From a checkpoint of a small mixture-of-experts model trained on Wikipedia.
Size: 9 layers, vocabulary 8192, 12.6M parameters.
Experts: 32 experts in each of 9 layers, 128 squared ReLU neurons an expert, 2 picks a token.
Training: 497M tokens, 3795 steps.
Below are experts of layer 2 (counted from 0) of a mixture-of-experts language model. Rows are named router (the router's row for the expert), up (a neuron's input weights, with its number), down (a neuron's output weights, with its number) and show model dimensions 0-127. Each number is 128 + 32 x the weight over its row's rms, rounded and kept within 0 to 255.
After each expert's rows: a language model's description of what the expert responds to; "mostly gets" lists some tokens that are sent to it at least half of the time. This comes from a sample of Wikipedia text that the model never trained on.

# expert 16
router [147 114 137 131 136 131 113 125 148 153 149 148 135 153 117 103 111 124 130 130 134 176 158  95 196 109 112 112 169 180 121 101 144 108  83 167  88 132 129 128  78  78 115 168 132 110 109 134 181 154  75  81 182 113  79 153 137 134  94 115 148 115 142 131 121 132 140 101 142 183 141 130 161 143 195 133  56 208 200 150 153 138  51 161 130  76 200  48 150 125 171 146 152 107 108 154 166  99 124 100 132 131 146 129 146 123 108 139 107 167 131 213 137  94 121 124  77 127 136 165  97 182  92 116  92 115 155 117]
up1 [145 112 144 118 121 108 140 160 148 150 133  83 122 118 150 105  61  79 137 158 128 157 146 118 110  79 116 153 154 139 160 105 109  77  97  74  80 134 137 125 115  96 144 197 142  82 137 149 128 138 126  72 120 131 104 162 106 105 151 146 153 182 126 154 108 117 153 104 118 137 146 166 142 166  90  97  58 165 143 152  69 164 132 166  96  80 191  60 157 156 121 150 105 158 109 138 152  81 123 143 136 121  86 140 156 203 109 157 102 155 113 213 145  95 101 113  98  54 148 154 174 139 166 151 147 168 164  63]
down1 [123 116 190 130 122 131 125 113  99  60 146 134  96 153 113 123 151  74 170 115 121  95 143 204 117 137 117  85 136  56 131 112 197 147 140  87 124  67  70 127 104 105  98 126 125 125 102 130 156  86 153 119 132  76  89 115 136  94 125 115 114  89 137 123 109  83 125 138 129  97 106  76  81 145  79 105 146 104 107 124 117  92 140 114 108 166 147 121  96 127  80 167 144 121 135  77 206 137  44 140 123 191 137  82  71 121 130 149 138  96 148 197 118 102 144 106 114 182  97 117 211  92 112 170 158 123 132 132]
up2 [143 167 143 123 207  78 143 167 205 149 123 116 114 170 101 106  86 142 106 126 141 182  83 156 172  75 147 163 155 111 123 142 166 145 129 102 124 125 152 139 117  64 133 167 191 110 168 103 177 124 159 140 131  92 105 103 142 127  57 121 127 159 168 120 139 134 160  99 173 155 120 136 148 124 151  94  98 124 111 144  84 167  92 108 123  65 206 136 143 120 135 108 157  99 167  66 109  42 143  87 131 135 117 148 131 169 108 152 115 147 112 140 105  86 137 134  80  81 114 107 137 128 132 186 172 153  63 110]
down2 [121 148 113 141  96 140 147 157 114 129 122 122 158 122 108 129 134 171 137 128 151  73  98 127 129 133 149  70 197  61 185 114 125 118 103 136 167 148  67 107  65  74  88  83 170  90 229 135 123 116 125  87  94 195 146  86 100 115 119 114 112 135 130  90 135 142 133 164  83 152 105  73  85  99 107 128 212  91  66 127 107 189 112 132  93 117 137 134 170 125 107 115 153 111 135 137 130 161 146 128 129 134 107  92 118 102 156 122  91  99 164 129  99 120 145 137  90 156 138  87 165 175  85 138 208 149 105  92]
up3 [141 141 102 174 112 148 165 101 172  74 140 122 141 161 145  98 141 108 149 142 182 110 131 163 119  77 112  95 135 160 163 111 115 110 167 163 102 154 119 114 116 156 140 175 157   2  90 169 126 131 102  84  92 122 146 182  75 189 142 137  87 166 163  93 145 156 149 111 124 151 108 108 144 131 130 112  83 192 147 142 142  97 102 151 141  93 174  89 167 125 133 132 125  91 153 169 178 133 124 127  84 118  72 106 164 147 103 176 145 107 108 148 197 135 113  87 163 133  96  87 101 103 100 139  77  85 147  75]
down3 [132 116 123 149 144 140 102 168 145 153  72 116 165 173 144 124 141 163 117 117  96  95 157 157 149 113 157  85 181  77 112 138 107 119  98 108 139 138 154 121 120  94 122 137 125 145 127 123  58 167  83 155  71 106 193 111 108 155 111 177 102 118 156 134 143 139 127 198  79 158 153 156 154 145 161 204 139 139  76 126 106 172  29 135 123  99 159 119 169  94 121 114  72 189 135  83 129 122 183 136 143  84 135 119 184  81 165 110 107 138 197 116 168 136 141 148 105  98 198 113 161 134 134 101 136 176 123 143]
up4 [124 134  94  91 128 131 135 157 165  62 109 119 134 123 169 166 136 148 102  92  78 119 137 148 122  81  88  81 136 112 102 165  74 117 112 108  78 169 127 150 102 132 163  72  96 130 159 106  97 136 188 124 145  92 111 107 124 214 158 118 117 104 107 100 140 146 127 172 140 113  89 116 141 123 106 173  70 140 138 126 184 115 145 179  52 139 159 131 136 158 125 163 130 132 115 128 112 113 149 105 174 123 138  93  76  97 131 217 166 209 134 159 134 125 114  96 116 111 147 132  65 103  99 101 109  29 110 102]
down4 [ 98 151 101 132 175 105 142 132 109  53 116 111 125 124  96 179 134  96  87 121 156 210 177 101 117 108  81 126 119 112 104  72 115 155 129  72 159 158  69 140 153 162 113 113  90 126  94  94 137 164 135 130 123 107  78 131 127 148 121 157 186 161 114 102 110 128 109 168 165 118  73  78 138 100  89  77 173 108 119 166 122 188 199  62 124 152 128 207 113 147 132 152 121 184 153 124  67  90 107  48  91 160 171 141 158 122 110 172  89 119 130 124 158 138 127 140 108 114 115 126 127  92 164 113 131 137 143 125]
What it handles: Month names after on or in, preceding a day or year, such as March 9, 1990; also after and during.
mostly gets: " May", " June", " March", " October", " April", " September"

# expert 10
router [151  91  43 141 101 150 131  94 111 162 141 136  95  68 100  81 113 126  96 130 147 173 131  63 126  98 174 134 142 129  78 118 134 112 146  97  80 177 157 154 187 109 126 124 101  84  91 158 184 135 132  90 171  82 104 141 154 161 127 104 129 113 181 147  71 135 161 113  87 107  84 164 134 121 128 144 118 172 133 141  83 134  88 202  83 117 157  93 141  95 167 160 110 122 126  88 145 122 128 141 164  87 191  84 151 101 127 161 172 117  62 178 106 113 110 127  65  99  98 176  97 126 124 152 149 110 101 104]
up4 [134 101 107 119 117 101  65  62 116 106 146 103 124 134 118 170 114  99 151 157 160 156 114 105 138 157 131 109  94 181 182 108 131 109 136 111 124  96 131 167  67 142 126 178 198  84 234 117 142 213 145 102 125 129 114 169 115 160 144 126  89 123 151 124 102 142 132 143 173  95 127 131 143 137 127 180 122 142 106 106 154 156  63 127 153  82 115 106 188 126  98 148 102 104 125 135  99 179 152 107 175 160 170 144  92  97 160  59 155 134 201  90 102 159  98 197 162 137 101 152  93 128  99 143 111 154 128 123]
down4 [ 78 151 165 151 103 115 100 185  65  88 145 133 185 117  68 178 110 106 134 159 139  68 149 109 125 144 119 118 199  96 139 109  96  89 143 125 139 102 133  92 145 171  60  95 196 141 120 139 130 121 114  92  99 133 139 114 169 165 143 116 144  95  91 122  92 110  67 186  84  69 132 198 139 162 103 162 193 137  97 107 131 157  72 116 137 107 159  98 138 140 144 128  74 103 164 137 147 132 103 137 125 132 170 146 120  87 150 131  83 121 189 138 161 163 143 146 147 173 165 181 124 127 161 163 172 109  96 140]
up5 [143  92 125  94 140  91  86 142 143 186 159  99 116 105 149  85 135 145 161 111 125 136 129 122 132 107  35 116 108 112  87 142 117 138 115 186 135 166 141 149 132 163 104 167 147 176 170 166 151 157 102 133  86 152 102 128  96 185 195 109 118 138  99 104  64 145 149  96 151 125 151 133 123 147 116 124 102 142 150 159 128 156  85 105 147 117 144 138 133 159 111 121 107 146 190 120 149 229 108 180 162 138 149 133  96 110 119 114  84 114 156  79 109 154 169 204 104  84 175 141 125 127  71 110 125  61 205 177]
down5 [113 128 157 117 137 103 151 163 154 111 138 184 114 136 138 125  87 128 138  96 111  99 135  89 168 151  79 127 162  31 182 136  91 105 138 112 162 114 137 110 131 126 109 113 104 149  77 119 161 127 117  58 137  79 134 111 218 135  85 118 164 112 108  90 166 151 177 150 167 104 125  78  98 133 120 171 167 140 123 144 159 135 143 124 122 138  94 135 183 173 141 128 152  95 152  99 110 173 128 156  75 175 130  88 121  80 179 141  85  60 200 135 151 114 135 125 188 137 107  88 174 153 142 112 123 109 111 209]
up6 [116 174 118 125  98 141 177 201  99 124 190 101 117  43 125 154 100 127 123 124 111  83 134 158 108 130  62 140 146 106 202 142 163 145 195 115 147 124 102 146 145 102 146  83 159 129  90 101 160 142 165 111 148  99 120 152 133  87 143 135 143 137 142 143 114 137 119 158 117 169  94 144 163 140 161 151 110 107 110  41 123 157 129 102 139 136 134  57  98 178 189 138 176  97 181 111 129 124 169 105 200 138 166 137 142  90 111 102 167 104 113 117 144 106  88 200 162 168 141  94  97  84 100 108  83 156 109 130]
down6 [ 89  65 155 120 129 162  89  42 117 158  78 137 135 126  93  94 143 126 144 111 152 112  91 111 128  96 137 156 136 165  54  95 141 144  84 170 100 123 168 136 139  82 122  46 119 171 120 142  96  56 115 112 148 150 151 102  85 152 134 132 197  79 109 147 137 177 148 186 132 165  91  77 138 158 119 159 171 123 119 136  69 142 110 121 134 208 164 143 163  93 129 132  90 161 140 140  82 126 154 176  87  74 172 114 156 161 154 125 129  93 116 109 125 137 135 115 138 107 112  68 155 150 127 136 158  99  82 136]
up7 [141 152 113 184 142 155 132 129 107  88 108  79 140 139 169 120 156 106 125 121 108 166  93 109 103  89 116 140 101 164  46  45 131 174 122  68 128 155 120 147 122 127 122 134 161 130 128  67 123 152  71  99  89 116 126  65 185 140 116 130 135  84 197 147 154 122 164  92 133 163 139 190 107 141 103 141 122 137 117 107 137  95  90 137 128 124 137 137 173 187 167 128  95  73 124  90 103  41  78 137 136 180 162  86 120 124 129 127 178 172  79 143 101 116 165 119 126 132 152 153 111 135 154  80 131 109 107 206]
down7 [ 66  92 139 111  91 137 148  98 159  62 121 107 124  84 122 108 164 140 129  82 118 137 222 150  84 124  53 155 175  81 142 105  95  99 125 118 122  97  85 113 136 114 143 109 183 108 127 123 135 127  98  71 147 117 104  75 154 143 118 152  95 111 131 100 165 111  80 131 103 120  99 115 190 116 107 160 188 149  93 128 128  54 162 137 151 112  94 141 174 105  92 150 162 142 166 107 119  82  77 135 141 110 115 135 208 105  90 149 113 105 137  83 122 185 118 160 115  97 148  99 111 158 150  98 128 165  53 117]
What it handles: Commas, closing parentheses, semicolons and conjunctions like and, but, while that end a phrase or clause in running prose.
mostly gets: ")", " and", " but", ",", " while", "]"

# expert 0
router [186 116  73 113 143 175 100  60 144 149 117 165 119 113 158 163 117 158  81  88 134 158 158 157 175 125  87 127 138 107 100 168 130 159 100 123 100 153 163 106 168 107 134 117  97  72 146 138 153 191 116 154 172 115 115 134 122 134 176 152 111 119 145 140  70 122 190  86 156 117 106 176 159 130 117 130  78 161  75 138 137 127  98 208 114  76 181  93 126 119 126  96 171 132 184 153 162 128 135 117 140 119 118 120 145 176 133 118 117 160 103 165 139 136 110 136 102  29 135 192  99 146  59 165  83 143 153 111]
up4 [131  94  65 117  86  79 111  68 105  97 102 145  96 149 129  78 148 139 123 132 143 124 162 135  98 138 106  90 137 120  57 124  89 159 164 160 115  87 170 102 138 123 116 147  78 105  64 136 116 119  77 169  81 128 140 148 102 107 122 113 125 183 161 177 121 142 176  60 189 168 129  92 122 219 171 162 151 131 181 146 134 120 126 111  73 147  98 117  94 118 157  92 136 115 146 103 129 160  59 165 108 108 170 148 113 129  90  91 137 157  86 152 159 177  67  82 140 111 111 114 129 148 107 142 174 130 158 140]
down4 [144 114 156 169 137 141 154  61 127 172 158 157 164 122 101 145 122 143 162 160 133 116  77 137  81 143  99 175 105 140 174 148 103 139 108 112 186 100 125 137 106 161 144  83  93 138 140 178 114 110 138 148 192 147 104  83 151 119 153 167 172 109 116  90  46  79 134 187 135 185 112 155 119 121  99  91 205 135 112  57  82 113 111 124 146  57 147 149 130 101 153 154 148  82 123  96 108 136 160  93 191 175 132 177  86 147 150 140 127 108 104 134 142 130 168 127 140 152  69 133 116 147 135  74 137 171  75 142]
up5 [114 137 102 142 146 124 130 115 111 165 139 112 149 133 142 137 116 139 170 155 103 143 127 104 204 111  83 125 109 147 107 144 126  84 158 178 164 113 156 144 125  89 103 159 153 168 147 197 162 145 142 117 160 132 196 138 142 178 106 141  54 120 103  98 113  79 133  49 177 115 101 180  95 134 211  89 104 162 117  98 125 151 137 104 176 112 164 136 127 187 125 169 133 104 120  95 121 172  90 136 168 169 187 131 145  75 143  90 161 139 127 129 120  75 132 117 116 127 160 147 114 173  98 115  56 153 210 148]
down5 [ 86 164 118  64  58 137 212 118 112 116  86 137 154 130 129 144 164 122  85 109 123 175  69 109 120 110 147 122 128 114 102 159 135  96 127 124 121  57  91  95 173 119 130 103 157 106 102 169 110  74 185 137 130  68 168 143 130 120 156  94 110  93 136 129 125 169 132 120 103 117 109  84 128 120 102 107 153 145  47 131 122 157 137 115 103 148 105 181  82 122 101  98  88 188 137  85 126 123  92 146  73 106 158 147 125 115 149 146 123  67  93 144 143  90 150 180  92  93  23  97 137 146 133 104 159 157  97 120]
up6 [146 147  78 114 123 169 146 132 183 132 160 177 109  71 136  61 129 170 117 196  59 184 137 173 187 168  75 173 166 128  73 140 122  46 145 100 110 144 137 167 114  78 137 119 117 148 148 156 143 124 162 111 143 129 150  95 164 167 113 141 156 148 182 125 151 127 146 147 184 110 124  85 166 119 161 153 124 195 135 102 106 166 107 118 127  96 128  92 116 103 102 129 131 137 174 127 118 159 122 103 142 117 147  88 133 130  77 144  83 168  89 133 102 114 133 151 105 159 183 107 111  55  80  69 150 119 120 100]
down6 [114  56 124 164 108  88  99 109 138 141 174  95 139 166 103  97 128  83 145 124 107 151 137 128 140 139  49 223 105 116 134  78 105 123  75 141 102  94 133 174 166 112  97 121 126 129  50 102  70 166 118 145 172 148 131  94  74 159 133 129 120 145  86 115 136 172 147 146 149 132 166 132 140 106  94 160 139 116  99 128 137  60 128  79 138  85 152 156 118  99 154 155 129 145 197 139 189 162 100 119 128 150 155 116  85 103 114 165  58  92 144  92 129 142 185 112  92 113 146 166 123 168 156  79  84 146 100 112]
up7 [151 117 115  88 172 130 137 152 144 124 157 139 156 126 107 130 153 142  67 103 103 167 110 128 132 130  97 139 165 111 156 129 219 152 140 158  92 156 160 215 174 130 160 125 110 111  55 150 108 127 146 105 103 194 114 144 115 149 149 101 119 175 164 141 127  46 189  95 138 114  79 155 117 132 115 118  98 119 110 184 117 151 134 154 114 148  65 134  78 115 125 111 149 123 144 101 154  93 133 117 192 144  76  64  59 124 116 150 115 137  52 136 109  88 124 111 107 144 133 133 128 113 173 164  62 155  76 160]
down7 [159  84 210  91 126 101 115 176  90 139 178 120 148 102 120 104  96 150 194  81 132  83 126 133 136 148 157 138 156 145 132  97 139 131  70 109  95 183 126 113 114 206 131  72 125 119 136 111 102 122 109 115 137 126  84 155 157 141 214 126 157 162 103  89 136 160 145 119 124 189 124  84 113  77 106 170  96 103 177 155  96 102 150 143 149 189 108 166 183 135 117 103 125 120 152 141 111 157 124 126 120 149 111 115 178 141  90 178 145 161 162  82 114 146  81 150 154 145  99 176 116 152  97  98  81 197 170  99]
What it handles: Verbs, participles and function words after a subject or "was/is", such as known, named, won, called, than, against, said.
mostly gets: " against", " known", " called", " named", " won", " left"

# expert 20
router [197 147 122 158 131  77 105 139 147 131 152 121  99  82 122 118  59 127 110 107  74 156 119  93 190  83 139 127  99 146  63 118  85 136  86 114  85  80 150 124 101  74 203 113 118  29 143 192 111 168  94 120 102  87 140 129 112 149 111 110  91 122 156 119 120 144 142  86 128  89  65 152 190 173 168 151  75 155 139 162 148 113  56 156 121 156 149  72 126 123 133 123  86 150  91 147 134 160 101  98 133  94 117 123 133 170 117 145 139 143  95 151 111 106 108 187 116 135 112 114 123 139  75 100 119 133 109 118]
up7 [132 109 136 128  74 205  58 128 162 146 112 104 107 167 127 110 123  97 105  88 105 175 166  97 106 115 168 129 121  72 122 230 134 113 114 132 117  92 112 123 121  79 133 119 110 117  93 123 134 139  79  98 150 122 122 116 173  95 113  91 136 159 118 140 148 173 145 102 145 151  97 166  95 169 127 110 129 166 140 130 164 119 139 170  91 150 206  95 125 145 153 134 137 149  80 170 109 191 174 109 124  83 133 142 176 175  57  82 113 131 123 186  81 142 100 133 120  56 124 174 152 153 160 108  91 122  75 102]
down7 [ 73 120 160 116 175 149 110 140 108 182 203 110 159 128 101  99 159 100 181 120 105 118 153 108 142 117 113 201 156 137 133 104 173 237  75 134  89 102 132 141 134 122 131  93 133 130 157 124 130  72 162  97 155 101 134  86 114 113 159  75 139 146 102 117 120 139 111  95 164 142 114  72 117 130 127 114  93 132 105 186 121 146 126 161 137 153 173 111 176  93 141 157 157 127 156 177  96  82 157 174 163 135 130 111 141 104 103 131  83 108 158 164 144 204  90 132 194  73  84  92 187 150 100 150 108 150 114 141]
up8 [ 72 118 143 137 166 125 101 121 142 179 147 172 126 118 152 112 106 153  97 189 119 123  57 143 137 144 144 162 208 126 108 142 162 157 137 205 134 111 113 150 169 115 118 101 153 169  37 159 155 151 157  52 121  98 124 126 112  92 112 135 179  83 110 159 160  90 142 124 201 133 147 122 169 154 167 105  65 101 108 141 186 174 117 167  99 132 183 131 127  90 136 122 104 136 118 113 227 117 125 111 110 135 144 101 168 126  95 158 144 130 180 115 134  82 153  93 110 113 152 148 137 115 100 160 104 126 161 108]
down8 [119  59 126  88 107  72 110 124  74 136 166 179  75 104  56 166 125 144 108 149 149  44 159 151 145 100 102 143 172 178  95 158  69 208 125 126 114 113 117 150 146 183 134 178 130 117 116  96  94 141  83  86 107 144 146  98  95 175 125  94 130 123 128 123 139 130 122 141 130 193 168 119 139 178 137 135 122 166 163 121 129 186 130 107 186  96 120 123 160 190 145  81 147 174 141 163 158 128 130  91 178  64 106 111 125 132 135 124 109  61 121  81 142 103 100  97 162 133 124 109 165 112 128  92 121 126 153 137]
up9 [127 172 143 120 157 165 152 113  97 115 164 151 130 117 137 130 120 101 158 110 120 160 142 117 118 104 165  93 109 162 132  99  98 112 131 105 205 124 115 134  97 119 168 185 113 107 150 155 102 210  95 107 121 144 183 110 175 104 111 110 138 143 115 119 101 142  75 129 122 149  91 120 149 162 174 130  92 151  98 186 104  99 121 158 142 160 159  56 115 103 136 154 142 194 116  75  59 117 149 103 166 121 192  60 123 156 115  64 157 128  67 143 218 127 108 145 167 133 143  97 140 134 106 133 162 114 100  45]
down9 [163 161 157  66 113 103 158 128 108 110 150 122 147  91 135 101 102  95 106 103 118 139  92 178 142  83 155 129 156 153  92  84 156 155 150 176 113 121 144  81  89 129  91  77 109 147 114 120  88 157 192 110  95 159 171 114 164 133 101 113  77 110  94 108 111 152 120 146 216 137  71  83 125 127 147 128 148  70 153  76 135 185 144  80 165 134 113 136 107 125 102 112 105 134 151 210  77  97 137 105 178 126  39 156 160 171 102  89 126  92 102 148 121 131  91 147 156 143 130 187 120 100  96 160 149  90 135 145]
up10 [ 73 127 111 136 133 120  88 155 105  74 106 143 167  78 160  85 171 133 113 151  91 135 107  90 226  82  82 152 153 126 169  77 133  95 161 126  88 102 138 148 150 162 117 151 136 152 131 185 109  71  59 196 127 103 131 172 126 125 116 170 138 120 121  31  93 160 139 125 167  89 132 143 171 119 155  81 133 144 106 163 142 117 100 195  93 140 180 139 146 108 149 115  86 113 124  90 182 131  87 159 177  91 116 123 100 109 138 188 166 111 109 143 113 170 148 142 115  96 117 158 127  95 117 154 140 129 123 137]
down10 [105 134 180 129 121 108 145 162 138 121 123 112 167 135 150  87  92  70 103 139  96 160  85 148 118 108 117 166 133 175 148  77 106 130 118  93 184 167 125 152 173 117 214 110 188 109 131 136 135 131 113 117  92 116 115 111 162  98 103 143  62 139 160  67 106 126 138 155 127 194 159 115 129 114 101 120  68 130 121 122 127  91 108 153 138 127  95  60  72  97 173  71 113 124 201 126  96 127 129 118  90 138 161 155  97 159 149 140 156 122 226 135 129 171 102  93 187 120 111 158  70 111 117 139  80 101  94 150]
What it handles: Vowel-final syllables inside non-English names, mostly African, Asian and Slavic, such as ani in Hamani, ya in Libya, du in Enkidu.
mostly gets: "za", "ka", "ya", "ko", "ki", "ina"

# expert 11
router [200  75 114 136 181 104 151 117  91 104  84 134 119 127 106  77 141 135 104  92 111  99 129 115 147 112 166 129  91 182  90 152 129  64 178 109 129 104 169 149 146 120 196 157 183  88 150 133 139 156 131  95 135 136 111 152 120 181 111 109 116  67 187 119 127  99 198 119 148 116 126 203 154 171 112  92  62 131 137 108 144 143  69 146 143 145 113 112 119 146 147 133 141 150 121 106 120 102 128 156 112  55 157 176  71 164 117 127 156 210  83 132 150 113 144  93 131 108 166 117 135  94 101 169 120  84 136  73]
up1 [154 131 130  99 151 143 147 124 125  64 139 195 133 143  78 185 135 134  43 147 172 123  84 173  93 151  42 128 144  58  92  99 149 139 153 162 113  82 161 105 152  94 169 142  81 110  79 124 183 157 105 151 139 145  87 141 129 142 162 106  70 136 132 145 134 129  95 117 164 101 121 152 121  75 161 119 175 126  98  88 156 134 147 123  96 173 121 116  77 118 131 139 135  78 144  92 136 161  36 128  95 147 125 136 170 153 122  83 109 119 120 192 156 131 147 108 137 149  92 188 126 191 121 128 137 108 139 143]
down1 [ 67 167 158 112 140  83 109  70 122 143 185 121 128 151 129 134 112 146 145 131 131 106  96 142  98 141  89 169  75  68 131 117 120 106 122 164 116 126 137 134 162  96 104 105  93 132  77 144 116  93  78 136 172 160 159 101  76 136 127  97 116 152  61 139 130  73 112 115 143 163 133 124 127  78 137 201 149 163  50 146 129 109 119 175  54 133 104 146  93 138 119 138 195 116 148 129 171 109  47 100 137 144 105 110 142  94  90  83 175 147 105  87 183 145 141 146 142 116 188 135 132 107 139  71  67 115 166 115]
up2 [112 152 117  84  81 152 144 143 122 138 113 119 153 127 127  97 140 127  96 131 110 117 184 166 200 168 107 151 160 159  54 187 104  75 166 107 160  73 105  92 152 134 123 186 165 145 128 153 147 148 145 108 165 136 183 174 135 115 115  74 104  70 130  89 110 136 146 163  85  90 157  94 139 115 110 151  97 177 198  69 122 158  98 159 106 139 102 125 174 123 110 126 138 117 117  86 100 123 105 155 134  51 115 125 116 107  58 159 144 150  70 185  87 122 167 131 125  90 149 118 115 103 173 149  97  93 165 159]
down2 [110 107 151 112 158 101 116 136 113 113 108 140  86 158 125 130  60 128 135 152  72  93 149 124 185  98 129 138 129 196  87  76 116 186 149 100 143 146 146  82 134 201 130 172 152 129 122 141 137 176 107 131 114  80 162 148 144 158 161 122 129  78 135 117 178  74 130 154 179 182 155 123  93 143 125 124 111  62 117 118 136 159 102 153 159 186 184  77 146 137 147 102  69 187 185 115  78 107 174 123 118 153 169 114 139 127 143 133 125 100 130 165  66 127 121 166 222 140 144 127 169 148 131  99 111 115 123  83]
up3 [142 140  83 105 134  88 133  89 107 105 176  94  89  84 151  77  83  69 117 142 127 112 161 192 118  94 118 111  80 138  63 148 153 112 122 124  16 119 123  83 129 139  78 153  96 112 181 132 130 166 144  84 161 181 130 132 134 145 137  86 135 148 158  98 175 100 157  96 186  91 123 165 161  88 134 177 149 117 154 110 115  67 122  98 123  97  97 157  91 135 151 159  90 126 131 165 163 194 144  92 102 101 119 155 180 173 107  94 120 125  86 125 113  91  83 133 119 128  94 137  90 123 132 102 126  71 137 115]
down3 [ 98  73 156 153 132 123 104  34  85  94 145 113 103 133 156 170 164 126 127  98 161  80 163 135 106 145  80  66 158  69 129 115 128  74 123 156 120 148 176 112 135 122 142 161 158 155 112  84 157 135  99 146 181 169 120 127 143 147  83 120 205 129  84 105 149 109  85 153 159 158 163  94 126 130 113 121 128  81  58 134 104 153 131 143 133 100 180 164 124 149  92 131 197 166 167 100 118  60  93 150 122 136 145 126 121  90 128  97 134 133 193 109 110 135 111 127 186  98  59 129 144 142 166 183 106 115 121  93]
up4 [157 164 126  90 105  71 164 118 149 161 146 121 141 116  98 122 121  93  56 111 145 106 156  96 108 119 123 109 126 152 107  94  88 131 124  64 125 114 118  54 140 121  92 128 130 123 152 108 164 133 158  72 139 107 176 172  63 146  43 119 122 119 182 158 158  77 130  87 162 102  96 137 204 148 110  77 156 136 132 144 177 109  98 126 109 109 123 119 136  90 125  96 125 194 146  68  94 122  82  79  86 131  95 131 156 120  88 111  91 153  77 127  78 105  93 167 156 195 128 141 136 167 120 185 134 113 101 129]
down4 [125 133 207 148 155  86 115 164 167 135 140 177 123 148 140 171 124 158  76 125  97  78 188  82 140 113 131 204 104 110 150 118 110 118 174 129 143  75 108 105 172 140 101 159 139  96  69 169 171 168 115 164 112 137 128 124  59 102 111 175 146 113 141 115 172  98 124  96 135 115  94 163 153 116 108 144 145  83  94 137 157  73 127 157 145 125 130  75 112 131 121 141 104 154  97 149 111  93 159 172 146 192 136 113 101  80 169 145  95 160 110 182 103  67 123 159 113 143 124 166 114 115 209 149  92 195 135 152]
What it handles: Middle syllables inside longer English and foreign words, such as ti in completion, ity in immunity, one in opponent, Rou in Baton Rouge.
mostly gets: "raph", "log", " fo", "acter", "ural", " Score"